{
  "hidden_act": "swiglu",
  "moe_layers": [1, 2, 3, 4, 5, 6, 7],
  "routed_scale": 1.5,
  "balance_bias": false,
  "norm_eps": 1e-06,
  "optimizer": "muon",
  "max_seq_len": 256,
  "train_tokens": 557100000
}
Below are experts of layer 3 (counted from 0) of a mixture-of-experts language model. Rows are named router (the router's row for the expert), down (a neuron's output weights, with its number) and show model dimensions 0-95. Each number is 50 + 15 x the weight over its row's rms, rounded and kept within 0 to 99.
After each expert's rows: a language model's description of what the expert responds to; "comes before" lists some tokens at least twice as common just after its tokens as in all text. This comes from a sample of Wikipedia text that the model never trained on. Tokens count by the router's weight.

# expert 22
router:48 28 80 54 44 57 55 42 73 31 60 49 45 46 46 75 72 61 37 67 38 21 71 50 70 58 51 63 57 68 70 42 35 54 44 52 56 47 58 54 52 59 33 70 77 65 53 67 56 41 66 52 47 46 37 49 49 57 47 62 50 29 51 47 49 53 41 17 31 59 34 32 46 62 37 49 56 54 74 43 57 42 34 84 30 40 50 47 68 59 72 50 44 39 54 63
down0:35 32 43 62 46 38 65 35 52 60 46 71 51 66 67 46 33 53 29 48 59 45 46 70 40 66 60 55 30 87 60 65 61 40 35 55 27 26 61 59 51 52 48 43 75 67 48 64 50 47 42 62 13 56 51 73 67 34 54 31 80 44 60 33 48 65 55 52 67 60 53 52 31 75 42 38 62 41 57 44 50 85 59 21 32 60 48 76 57 51 70 52 40 32 52 57
Past-tense action verbs. Main verbs of biographical, sports and history narration after a subject or "was", e.g. played, released, served, finished, won.
comes before: " in", " to", " on", " by", " as", " at"

# expert 57
router:49 66 59 34 58 45 28 58 46 42 37 44 39 61 50 51 47 66 47 54 58 38 38 50 46 58 61 29 51 64 45 64 49 79 37 19 61 51 04 51 75 47 50 73 51 78 65 66 28 82 53 34 56 44 55 59 56 62 63 66 68 53 23 46 68 25 69 34 40 54 43 40 60 62 70 61 58 54 50 55 54 40 37 35 57 52 52 47 77 60 56 28 36 57 70 43
down0:24 61 58 57 73 47 56 52 58 40 77 41 82 48 56 59 68 56 43 72 36 62 60 54 53 61 60 69 39 44 67 44 71 79 72 40 24 80 52 70 69 61 50 58 50 42 45 46 49 88 64 55 50 59 51 36 31 30 87 46 51 61 44 60 58 50 67 44 34 43 31 41 34 50 62 50 58 34 45 35 53 43 35 85 50 56 53 63 49 40 48 49 41 56 43 56
Article after in, blank cells. "the" right after in or during (in the area, in the 76th minute), empty table cells, dashes, and infobox labels like Time zone.
comes before: " |", " zone:", " United", " first", " second", "f"

# expert 32
router:93 39 58 51 87 56 57 59 34 58 20 54 73 43 23 54 51 62 37 60 06 73 44 76 63 70 55 40 51 45 51 72 59 35 33 56 72 35 60 29 45 47 54 42 53 40 61 56 54 51 64 45 32 34 65 49 49 35 48 59 68 39 30 27 86 48 37 28 47 26 73 68 26 58 23 48 72 70 26 47 48 38 29 53 50 50 31 55 36 20 29 56 45 71 53 16
down0:30 29 33 43 45 39 66 76 59 53 44 51 47 34 54 63 76 60 29 56 37 34 61 49 45 54 16 55 45 20 50 42 76 60 25 75 43 21 64 61 73 32 42 47 55 75 45 41 43 43 70 49 88 45 42 50 55 60 33 16 33 32 68 21 35 52 42 55 47 67 38 49 46 53 48 71 69 94 62 38 53 73 39 47 51 59 41 51 40 35 24 74 47 64 74 41
Linking prepositions. Prepositions joining a noun or verb to its partner, especially with, by, to, from, against, including, as in rematch with, Preceded by.
comes before: " the", " a", " his", " an", " her", " their"

# expert 45
router:47 43 66 44 31 49 47 38 56 70 28 32 69 39 41 33 51 50 50 67 67 21 37 22 51 42 60 35 33 63 15 41 66 31 27 72 24 70 55 51 54 51 65 56 38 45 34 58 44 66 45 40 36 72 56 56 65 75 33 61 57 59 39 34 66 54 60 46 33 38 48 62 63 45 57 56 36 45 67 53 52 33 81 19 64 34 49 67 47 43 49 29 85 62 64 31
down0:65 82 61 60 41 70 35 53 61 48 63 53 36 63 38 69 52 56 43 43 36 74 52 30 42 61 58 35 30 68 74 96 55 49 54 54 56 69 44 44 50 51 40 51 49 52 55 37 72 56 44 52 72 62 39 37 29 66 20 66 54 21 55 56 32 60 45 71 38 46 65 55 38 41 39 41 27 52 50 18 51 48 64 39 47 39 46 49 30 50 49 32 68 54 38 76
"of" in institution names. The preposition "of" inside names of boards, offices and titles (Board of Radiology, Secretary of War), plus section headings like History and Career.
comes before: " the", " Representatives", " Arts", " 0", " beetle", " shipwrecks:"

# expert 13
router:53 57 63 59 52 62 54 72 65 59 58 66 49 49 49 47 44 41 61 49 54 57 38 52 37 46 76 75 70 55 68 51 41 54 62 61 39 63 35 73 41 67 34 50 41 61 38 62 61 34 59 47 59 35 53 58 35 48 46 31 48 70 80 22 43 39 40 71 46 80 61 60 80 50 51 69 26 47 73 52 53 53 46 64 57 44 54 45 52 62 57 63 27 46 62 41
down0:59 42 57 37 57 48 62 57 64 55 45 42 64 90 40 62 62 57 52 86 49 55 48 43 52 44 27 08 65 64 59 30 52 73 50 65 56 29 47 42 50 54 46 59 38 34 61 58 56 60 41 29 68 42 52 47 30 57 49 43 57 40 66 58 30 13 39 45 19 58 49 36 85 55 41 39 51 56 66 68 55 44 40 30 65 56 43 65 50 44 39 47 46 40 38 39
On/for prepositions, table pipes. The prepositions on and for, often before dates (on October 26), plus the pipe separators in tennis and sports result tables.
comes before: " the", " a", " his", " their", " its", " January"

# expert 26
router:37 50 42 34 22 52 65 42 66 68 60 46 54 51 18 66 52 40 20 76 41 51 44 70 61 53 54 59 35 26 55 75 36 04 48 54 36 44 62 59 68 64 37 63 50 46 32 70 65 51 51 46 51 78 39 71 79 51 33 52 85 59 40 38 19 64 59 43 61 73 35 16 73 30 68 44 43 43 46 50 61 82 35 71 30 66 56 60 52 49 59 56 60 24 38 54
down0:58 36 59 21 32 47 48 51 18 36 51 51 43 56 23 48 47 46 60 63 48 63 25 50 36 35 33 31 58 51 43 53 51 63 42 34 51 62 32 48 52 55 32 46 65 55 31 57 25 43 99 83 56 34 36 55 42 52 45 23 51 47 63 32 38 77 45 46 65 27 37 78 36 35 71 63 28 17 35 48 46 53 27 77 55 89 45 73 72 45 42 83 40 55 57 73
Years and birth dates. Year digits and date ranges inside parentheses or tables, especially after (born, such as (1935, 1965–66, 193 of 1931.
comes before: " |", "),", " –", " (age", "5)", "7)"

# expert 9
router:46 37 64 42 44 54 62 61 55 23 60 53 46 47 38 76 47 37 85 35 33 70 45 55 44 53 55 32 39 66 33 49 57 46 49 55 71 62 46 46 48 46 39 31 60 59 47 72 57 61 54 54 36 18 74 61 19 46 37 65 76 30 72 44 62 57 66 57 51 59 62 57 65 36 52 67 61 45 33 58 60 50 52 76 59 26 47 29 77 74 29 54 43 57 23 33
down0:27 68 39 26 43 47 54 44 71 46 33 55 53 55 57 53 55 47 55 64 43 48 53 44 40 68 45 50 34 43 42 85 46 51 59 45 50 47 66 34 60 28 36 32 54 48 31 73 47 53 46 56 70 28 51 45 27 28 38 44 78 39 42 30 53 58 48 77 42 44 64 36 49 51 56 48 45 20 55 44 44 44 59 60 54 43 25 49 59 99 46 47 55 54 37 72
Clause-linking conjunctions. Conjunctions opening a new clause after a comma or period, such as but, when, while, after, during, until, and table cell separators.
comes before: " the", " he", " ", " it", " they", " she"

# expert 15
router:45 21 68 63 69 27 51 79 27 43 48 65 37 47 46 69 43 55 64 26 50 72 33 41 37 71 36 23 45 50 70 45 26 51 33 68 54 64 60 39 65 56 57 74 35 45 84 53 57 71 57 42 45 60 58 46 70 53 38 56 54 69 30 61 42 55 34 52 55 56 67 82 48 45 29 52 59 43 49 40 39 43 72 63 35 22 44 36 25 52 29 62 37 56 27 21
down0:45 72 32 35 33 64 41 53 64 52 71 48 47 86 52 40 54 75 70 52 56 23 44 74 76 47 58 73 31 66 43 42 43 20 48 30 66 23 44 28 64 38 36 57 31 58 46 30 41 71 62 37 36 69 45 47 56 35 44 19 63 74 41 72 32 44 50 57 43 44 70 42 43 25 40 38 61 55 69 28 76 49 58 45 46 37 63 65 58 48 60 13 34 46 49 39
Locative prepositions, State. Mainly "at" and other place prepositions (near, within, inside), plus "State" and "District" in place names and infobox fields like Postal code.
comes before: " the", " least", " Votes", " University", " Register", " Council"

# expert 39
router:37 58 22 69 45 28 42 31 62 42 36 77 40 48 41 42 41 58 58 46 50 56 40 39 61 71 68 36 71 59 70 39 25 34 40 43 38 36 33 50 64 40 49 64 51 24 65 45 41 34 48 32 41 53 50 52 49 71 39 41 51 64 39 57 21 48 73 69 38 52 73 68 52 69 37 38 78 46 50 69 57 44 41 48 46 42 37 20 48 74 38 42 33 66 63 37
down2:83 59 43 40 61 64 40 57 66 61 51 40 39 31 28 31 73 24 57 48 54 24 68 17 56 69 54 32 33 51 67 33 00 43 45 47 59 63 64 55 39 48 32 67 81 59 44 63 40 41 38 51 48 59 24 60 51 35 67 51 35 51 56 43 52 66 47 45 31 36 40 56 56 54 31 46 48 47 60 70 56 50 34 56 35 24 46 50 14 38 58 71 78 62 54 59
Blank line after headings. Second line break of a blank line, usually right after a == section heading == and before body text or a table.
comes before: "The", "\n", "In", "==", "=", "==="

# expert 29
router:62 56 56 61 40 46 54 55 17 58 63 41 81 49 46 52 35 23 66 37 58 21 41 27 51 61 61 40 23 68 51 43 61 39 51 61 75 42 36 48 55 62 53 37 34 61 38 07 51 81 74 45 43 51 58 48 50 36 62 64 41 30 66 57 45 28 59 41 66 42 44 87 69 38 46 33 83 71 48 54 45 23 46 58 46 41 25 34 30 19 57 33 35 42 31 44
down0:55 67 58 57 45 63 70 25 78 48 49 46 55 24 46 27 74 68 57 58 57 56 30 50 24 31 58 42 35 43 43 40 73 68 47 48 37 15 74 62 53 40 74 59 49 55 49 68 22 58 50 68 59 58 25 61 46 67 50 35 61 46 60 38 55 54 51 63 62 48 46 72 35 40 56 43 56 37 33 45 71 33 35 63 71 46 34 34 37 73 40 52 36 28 83 47
Prepositions and opening quotes. The word of, quantifiers all, both, each, quote-opened title starts like "S, "T, plus Tour and table pipes.
comes before: " the", " ", " his", " this", " these", "enis"

# expert 4
router:44 49 81 62 48 36 46 73 56 47 56 52 46 40 49 59 73 50 28 39 25 56 60 54 44 79 39 37 54 62 88 69 67 55 41 34 40 46 44 45 35 48 72 56 59 40 67 53 23 53 48 45 68 57 38 64 47 39 37 42 30 40 42 08 50 62 14 72 62 79 69 53 71 69 46 39 47 17 52 62 47 75 56 78 50 24 49 27 45 49 69 65 23 44 20 44
down0:77 46 51 34 77 51 52 50 71 50 58 41 28 50 77 51 55 54 70 29 68 28 43 60 80 68 80 50 30 30 61 48 66 58 75 19 39 45 59 36 37 24 45 54 34 42 44 57 66 62 08 49 58 42 63 36 86 78 45 57 61 86 65 57 66 32 35 85 46 48 31 59 14 45 59 51 29 30 42 32 55 26 57 59 42 54 47 48 59 61 51 66 53 53 49 40
Separators and comparatives. Semicolons, line breaks ending infobox fields, and table pipes, plus comparative "than", "any", "less", e.g. "Adreno 611;", "longer than".
comes before: "-", "\n", " ", " than", " L;", " W;"

# expert 8
router:33 20 51 70 62 51 34 76 16 79 72 65 71 50 72 46 37 46 37 18 52 86 43 43 38 17 37 59 37 39 76 50 66 47 52 73 51 41 48 26 57 92 53 44 32 42 39 26 32 39 66 48 45 50 39 62 42 56 34 41 60 44 53 50 42 33 77 79 51 05 65 63 65 50 33 37 64 69 78 44 53 42 54 54 47 63 39 79 33 58 24 46 60 38 53 42
down0:52 60 23 60 25 61 37 20 72 35 56 37 72 42 35 59 61 25 47 47 43 63 39 76 48 41 73 70 60 50 42 49 53 69 80 50 34 87 58 44 80 49 39 55 61 46 43 39 59 64 37 14 43 62 66 44 55 56 70 51 49 69 20 57 52 76 69 71 23 22 63 30 57 16 72 17 35 50 49 53 41 19 70 54 47 29 65 58 52 18 66 45 46 55 59 40
Equals signs, table separators. Equals signs in code, formulas and title lines, table pipes and dash-rows, plus list field labels like Clade:, Died:, (aged.
comes before: "\n", " ", " (aged", " %", " —;", "\\"

# expert 12
router:76 40 84 77 56 48 57 51 55 49 46 43 34 61 56 35 49 65 51 42 35 50 49 17 35 40 64 26 47 26 14 28 39 65 44 71 32 50 46 56 33 77 38 44 28 40 28 48 63 57 60 42 53 52 41 67 65 62 40 46 53 83 49 57 30 62 46 67 49 49 49 39 74 55 76 40 49 71 28 53 57 70 24 48 67 81 50 54 21 21 65 74 68 56 45 37
down0:55 00 46 53 51 41 38 59 58 41 35 20 36 39 67 41 62 43 56 45 50 60 40 55 68 38 37 28 72 41 78 28 43 40 56 40 44 39 49 56 48 50 73 57 45 55 58 70 60 38 22 52 71 52 68 39 51 67 40 60 85 62 56 72 53 65 49 56 35 73 57 66 45 57 31 52 60 54 56 54 40 42 65 53 43 78 52 59 46 47 54 54 47 45 42 20
Place and polity nouns. Head nouns for places and institutions after the or a modifier, such as States, town, Kingdom, city, region, government.
comes before: " of", " in", " and", " to", " was", " for"

# expert 61
router:30 32 62 46 45 47 71 54 32 28 75 61 36 45 56 60 47 83 64 72 71 43 54 41 75 61 69 60 63 40 28 47 52 63 47 59 64 56 27 65 33 30 36 42 48 40 61 85 45 31 46 45 71 59 33 46 63 54 39 41 48 62 72 43 47 31 40 48 66 48 67 47 49 42 58 56 48 69 92 13 37 55 46 52 51 72 69 42 54 41 60 47 46 34 65 55
down0:95 37 64 52 66 40 21 43 46 60 64 48 68 58 72 35 34 45 34 21 73 46 82 69 37 66 53 55 47 46 54 65 61 43 21 44 45 71 41 26 50 48 80 62 46 52 32 24 48 41 38 43 30 63 45 33 45 50 78 43 37 25 70 76 66 44 68 39 30 62 35 66 39 52 73 48 61 68 48 74 46 40 60 47 31 41 51 44 55 62 41 47 45 42 72 49
Line breaks and hyphens. Line breaks ending infobox lines, and hyphens inside compounds, ISBNs and scores, as in fact-checking, record-keeping, 6-3.
comes before: "-", "|", " ·", " MPC", " War", "s,"

# expert 46
router:40 46 59 74 67 59 45 39 54 28 40 20 51 25 68 58 41 45 42 63 64 52 28 20 54 65 26 39 49 45 54 43 54 66 21 63 28 37 61 25 42 48 61 61 58 46 63 38 20 44 65 43 38 53 88 63 54 55 56 32 44 72 64 60 48 55 43 57 41 50 49 53 70 61 58 46 59 50 66 61 61 73 72 31 54 46 55 37 56 29 57 37 53 46 52 59
down0:44 64 69 56 77 80 36 70 58 21 39 41 49 62 43 33 34 47 48 34 38 54 40 53 29 62 24 39 52 74 49 60 69 54 60 82 55 26 18 41 64 70 50 48 46 40 41 58 43 43 54 57 27 20 49 09 54 49 56 19 49 62 53 30 53 60 36 52 57 31 73 55 76 64 15 58 53 49 51 68 54 48 48 79 53 37 61 42 79 34 45 45 36 36 22 62
Naming and description words. Words after "was", "is", "a" in descriptions and biographies, like known, named, called, born, married, very, father, e.g. "better known as".
comes before: " in", " by", " as", " to", " for", " with"

# expert 17
router:52 86 24 61 11 68 52 76 31 71 34 68 36 19 35 44 33 66 64 65 15 67 38 43 39 33 41 55 26 47 49 56 49 45 63 30 47 53 32 56 45 38 54 76 27 31 50 63 58 24 63 48 30 45 44 63 49 32 40 50 64 28 68 68 08 41 47 46 49 68 80 53 44 70 51 53 34 73 50 46 24 18 57 60 69 46 77 78 67 60 46 38 44 47 55 61
down1:73 44 65 74 32 70 55 68 39 50 56 35 38 47 53 22 43 50 38 53 43 56 44 59 62 24 41 38 53 43 58 63 30 66 36 55 68 41 55 14 74 30 44 58 56 62 37 58 30 51 46 64 69 75 45 59 78 85 55 51 59 70 32 36 49 34 42 57 26 17 31 48 54 50 34 57 45 68 52 49 40 47 44 86 53 43 55 49 39 58 55 42 79 46 48 46
Standalone small numbers. Digits and small numbers in tables, dates, measurements and citations, such as 1, 4, 13 December, 3.99 km.
comes before: " |", " /", " km", " May", " June", " October"

# expert 43
router:27 49 62 51 35 47 14 49 48 45 59 57 47 48 31 40 44 26 49 54 38 88 16 41 37 40 33 61 37 49 34 32 52 71 46 70 49 35 68 46 56 52 44 65 32 68 34 45 73 53 48 51 15 73 40 56 51 49 55 43 31 39 63 57 55 50 31 43 60 71 48 59 60 38 74 99 56 78 34 58 22 74 38 50 38 89 51 72 64 59 38 34 46 24 52 61
down1:80 60 30 55 51 54 82 78 54 48 57 14 41 50 83 53 41 50 68 49 46 67 39 42 49 60 23 51 49 52 65 30 61 51 49 16 62 85 81 30 58 54 35 55 45 49 67 66 26 64 72 43 73 36 41 55 44 70 44 85 75 45 32 57 37 43 60 62 29 64 40 26 41 46 40 31 15 47 52 53 62 45 63 67 60 40 59 25 61 39 44 40 53 51 40 40
Two-digit numbers, apostrophes. Two-digit numbers in tables and minute marks such as 48', 64', plus apostrophes in Hold'em, Qur'an, Dean's.
comes before: " |", ".5", ".0", "'", ".9", ".1"

# expert 16
router:49 32 25 49 46 43 71 39 29 64 50 51 30 78 64 32 43 65 41 65 38 20 71 45 39 44 65 61 38 51 42 42 40 40 26 76 49 42 89 47 65 42 35 81 38 58 29 58 40 67 64 26 80 72 75 22 40 55 35 88 54 37 34 48 17 27 86 48 52 68 63 18 69 51 74 47 53 52 69 54 47 66 62 17 40 42 47 30 68 64 60 28 68 55 46 43
down0:39 55 78 64 36 68 39 43 53 69 46 29 58 81 66 24 61 27 71 84 57 43 62 61 59 48 78 43 52 41 54 60 61 37 60 34 35 45 72 48 38 37 46 39 75 71 35 33 45 23 20 52 49 59 62 55 55 52 33 46 56 58 29 47 51 54 77 30 34 58 32 57 31 59 42 33 77 72 43 59 53 22 45 39 52 56 49 66 60 46 59 41 61 69 45 47
Clause-opening pronouns. Subject pronouns and relativizers opening a clause, like that, he, which, who, they, it; also "think" in quoted "I don't think".
comes before: " was", " that", " is", " he", " had", " were"

# expert 11
router:61 44 55 74 53 62 31 61 39 71 66 71 55 24 68 24 51 49 74 19 35 54 34 40 25 52 40 21 34 82 50 68 30 43 56 58 41 49 62 49 50 40 86 19 32 62 67 67 39 71 52 52 51 35 57 50 30 55 47 67 46 42 41 65 38 40 31 52 65 46 57 44 48 66 52 72 39 70 23 72 54 53 72 49 60 46 51 44 35 35 49 85 57 45 40 54
down0:53 55 56 73 56 64 49 50 55 43 45 50 54 65 29 36 39 65 45 33 71 39 43 52 40 43 22 39 27 53 74 69 53 60 66 70 36 20 50 60 52 42 74 55 62 45 46 35 49 68 53 46 64 50 51 47 54 57 27 44 54 46 79 74 29 31 72 33 31 35 14 79 78 55 62 52 45 65 45 59 44 39 57 26 48 43 61 29 55 86 66 33 48 18 49 55
Role and "as" words. The word as after played, served or known, plus role nouns like time, part, role, position, period, and become.
comes before: " a", " of", " as", " well", " an", " part"

# expert 5
router:69 40 41 62 43 11 45 05 65 57 48 26 17 47 61 44 45 64 45 44 42 72 56 17 58 63 45 42 20 53 57 36 52 48 61 59 35 33 50 61 36 72 40 42 46 35 44 57 56 80 48 47 59 15 69 51 80 74 34 44 38 72 53 23 35 45 32 46 64 42 36 48 50 57 26 55 58 44 51 49 37 77 46 68 48 57 43 53 16 52 34 39 60 42 59 47
down0:60 66 68 41 35 36 36 44 56 42 38 25 58 58 41 53 65 61 61 33 64 33 51 42 32 74 63 35 50 37 31 52 55 16 54 51 42 24 51 48 47 20 48 44 36 64 51 19 60 49 50 51 36 41 24 50 54 36 39 69 27 95 47 26 55 39 60 52 27 62 55 29 84 52 40 55 45 46 54 45 25 49 66 65 39 58 64 41 53 43 46 40 98 57 32 49
Sentence-final periods. Periods ending sentences, often fused to word endings (s., ed., )."), plus periods inside web domains and table-cell pipes after scores.
comes before: "\n", " The", " He", " In", " It", " She"

# expert 56
router:33 57 53 52 55 67 51 59 65 73 42 31 37 47 78 30 53 43 45 48 26 41 57 36 72 45 19 55 56 31 22 39 48 35 29 46 61 52 51 35 50 33 38 31 50 96 59 42 63 72 41 34 24 58 66 37 56 55 46 41 28 45 24 53 69 72 36 73 65 20 16 67 56 58 24 50 48 26 58 29 42 35 63 28 51 28 54 32 45 71 80 39 30 61 32 70
down0:65 58 56 70 51 52 38 68 25 57 28 73 40 38 28 46 51 46 59 60 42 38 52 40 47 80 64 58 40 47 38 60 78 34 44 39 47 36 34 55 25 66 41 62 50 79 25 44 40 55 85 33 62 87 29 53 53 63 44 80 63 52 40 72 68 55 42 36 48 48 24 78 42 23 54 76 51 43 58 73 53 75 33 35 44 68 57 31 62 62 29 47 54 37 28 53
Sentence-final words, list labels. Word pieces ending a sentence with its period, such as age., months., and labels like Other, Species, Website: in lists.
comes before: "\n", " The", " He", " In", " It", " This"

# expert 23
router:52 44 37 41 45 45 80 65 17 53 42 42 15 39 53 43 71 50 12 23 16 35 70 45 49 39 49 76 69 07 57 30 62 42 26 49 50 32 53 53 43 43 49 59 51 45 52 38 46 46 54 32 50 41 16 48 26 59 40 52 38 46 31 59 44 29 75 54 55 44 53 53 39 80 70 56 59 69 31 62 53 85 28 57 55 71 46 47 40 50 40 63 68 36 24 31
down0:43 38 56 82 49 36 18 51 39 53 34 11 34 31 57 31 50 73 32 22 43 63 70 70 58 61 51 24 50 34 45 44 45 80 43 30 26 35 72 43 62 36 44 62 52 22 17 60 72 37 47 71 55 55 63 63 33 65 44 82 40 46 35 57 41 54 42 59 53 44 70 64 35 68 61 45 55 19 47 28 30 25 42 69 56 53 39 72 55 35 45 16 68 47 52 33
Verbs after "to". Base-form verbs and action nouns after to, and, or not, such as use, support, promote, decide, succeed, plus GNIS.
comes before: " the", " of", " by", " for", " to", " a"

# expert 50
router:72 66 55 44 59 61 64 55 62 74 32 75 69 39 42 74 57 48 67 66 40 61 36 41 51 51 43 79 30 52 42 09 39 56 68 53 36 50 72 45 56 56 53 60 76 57 54 66 35 41 56 57 52 67 17 22 54 35 67 56 41 76 50 66 80 62 58 25 37 46 66 82 90 21 36 23 33 79 61 47 47 57 40 46 52 45 47 53 40 42 36 81 71 57 64 60
down1:64 65 50 61 22 49 35 36 61 56 63 42 63 42 45 50 66 49 49 47 53 67 66 70 61 23 23 69 54 47 52 46 78 51 59 31 84 71 75 71 74 45 60 42 34 28 14 72 40 66 35 39 36 45 45 47 68 68 62 38 75 50 61 53 54 49 39 70 34 68 59 41 40 45 44 65 34 66 25 47 61 69 56 40 60 48 70 65 60 44 29 34 76 60 46 80
Day numbers and months. Day-of-month numbers and month names in dates, such as 24 September, 27 January, In July, plus times and small table figures.
comes before: " |", " May", " January", " June", " July", " September"

# expert 1
router:52 43 51 42 63 26 46 66 34 30 35 31 62 59 43 64 43 44 73 47 25 64 73 58 40 43 53 44 55 36 51 83 59 42 49 54 51 35 35 31 30 42 33 32 52 71 56 54 52 60 52 46 45 50 33 30 46 37 30 37 55 45 58 71 81 58 59 58 73 33 34 25 60 39 65 48 74 35 28 37 50 47 18 65 45 27 37 13 49 34 45 90 38 30 61 46
down0:44 40 35 53 28 29 69 59 39 70 66 62 70 74 35 38 51 74 40 47 51 34 59 66 57 48 68 53 76 49 41 20 64 47 48 48 38 70 50 27 42 46 45 48 52 49 72 44 61 60 51 60 21 62 15 54 47 26 55 57 59 45 78 52 54 48 61 20 54 49 72 61 53 67 44 63 51 64 54 93 36 61 69 23 58 79 58 60 67 87 54 31 23 68 15 77
Of/from prepositions. The prepositions of, from and between after nouns, as in end of, Gulf of, Round of 16, also van/von.
comes before: " the", " his", " a", " its", " this", " their"

# expert 36
router:48 37 17 47 33 56 21 62 39 39 40 33 48 32 39 63 70 57 45 56 92 56 61 63 64 46 50 74 31 52 19 66 33 35 41 46 55 78 53 46 62 62 30 46 40 63 38 43 39 52 70 79 55 11 46 68 45 36 41 74 44 67 45 43 82 49 48 60 59 60 55 29 34 71 61 52 40 44 52 54 54 37 56 48 50 36 41 47 65 49 27 25 48 67 49 61
down0:58 35 49 56 52 24 46 47 58 59 56 25 57 41 48 84 58 48 69 61 54 76 43 66 43 70 47 69 56 58 43 45 38 60 38 45 77 50 53 53 15 65 52 83 60 60 79 75 46 56 49 60 31 52 68 55 80 34 34 54 44 83 54 37 48 63 21 22 48 46 28 35 73 68 35 58 67 68 54 60 83 58 41 29 77 60 48 59 13 55 47 69 32 65 61 56
Preposition in. The word in and In, especially after born, located or died before places and dates, plus some years in citations.
comes before: " the", " a", " order", " office", " his", " addition"

# expert 58
router:71 31 28 73 46 26 58 45 49 51 10 41 44 60 64 51 82 44 58 39 27 27 44 73 53 65 47 30 55 51 28 55 70 39 42 47 61 44 61 53 36 60 46 21 55 34 47 39 45 39 63 71 63 57 71 48 37 47 54 43 50 68 54 69 43 51 55 36 49 42 58 84 29 69 60 61 53 34 80 56 50 60 73 46 40 46 66 48 60 32 43 26 52 54 29 34
down0:43 20 33 34 47 59 41 53 53 33 66 37 58 57 51 42 54 47 54 54 42 55 48 09 62 67 52 44 03 51 67 77 23 66 31 32 47 36 79 57 52 48 73 46 53 70 72 47 51 31 78 56 76 94 41 49 53 59 70 24 24 65 33 51 56 69 34 36 51 30 39 33 63 47 67 66 71 69 31 45 49 37 36 42 35 54 38 38 28 36 18 38 55 44 31 54
Comma after phrases. Words carrying a comma that ends an introductory phrase, especially years, months, dates, "season,", "However,"; also pipes in climate tables.
comes before: " he", " and", " the", " which", " but", " it"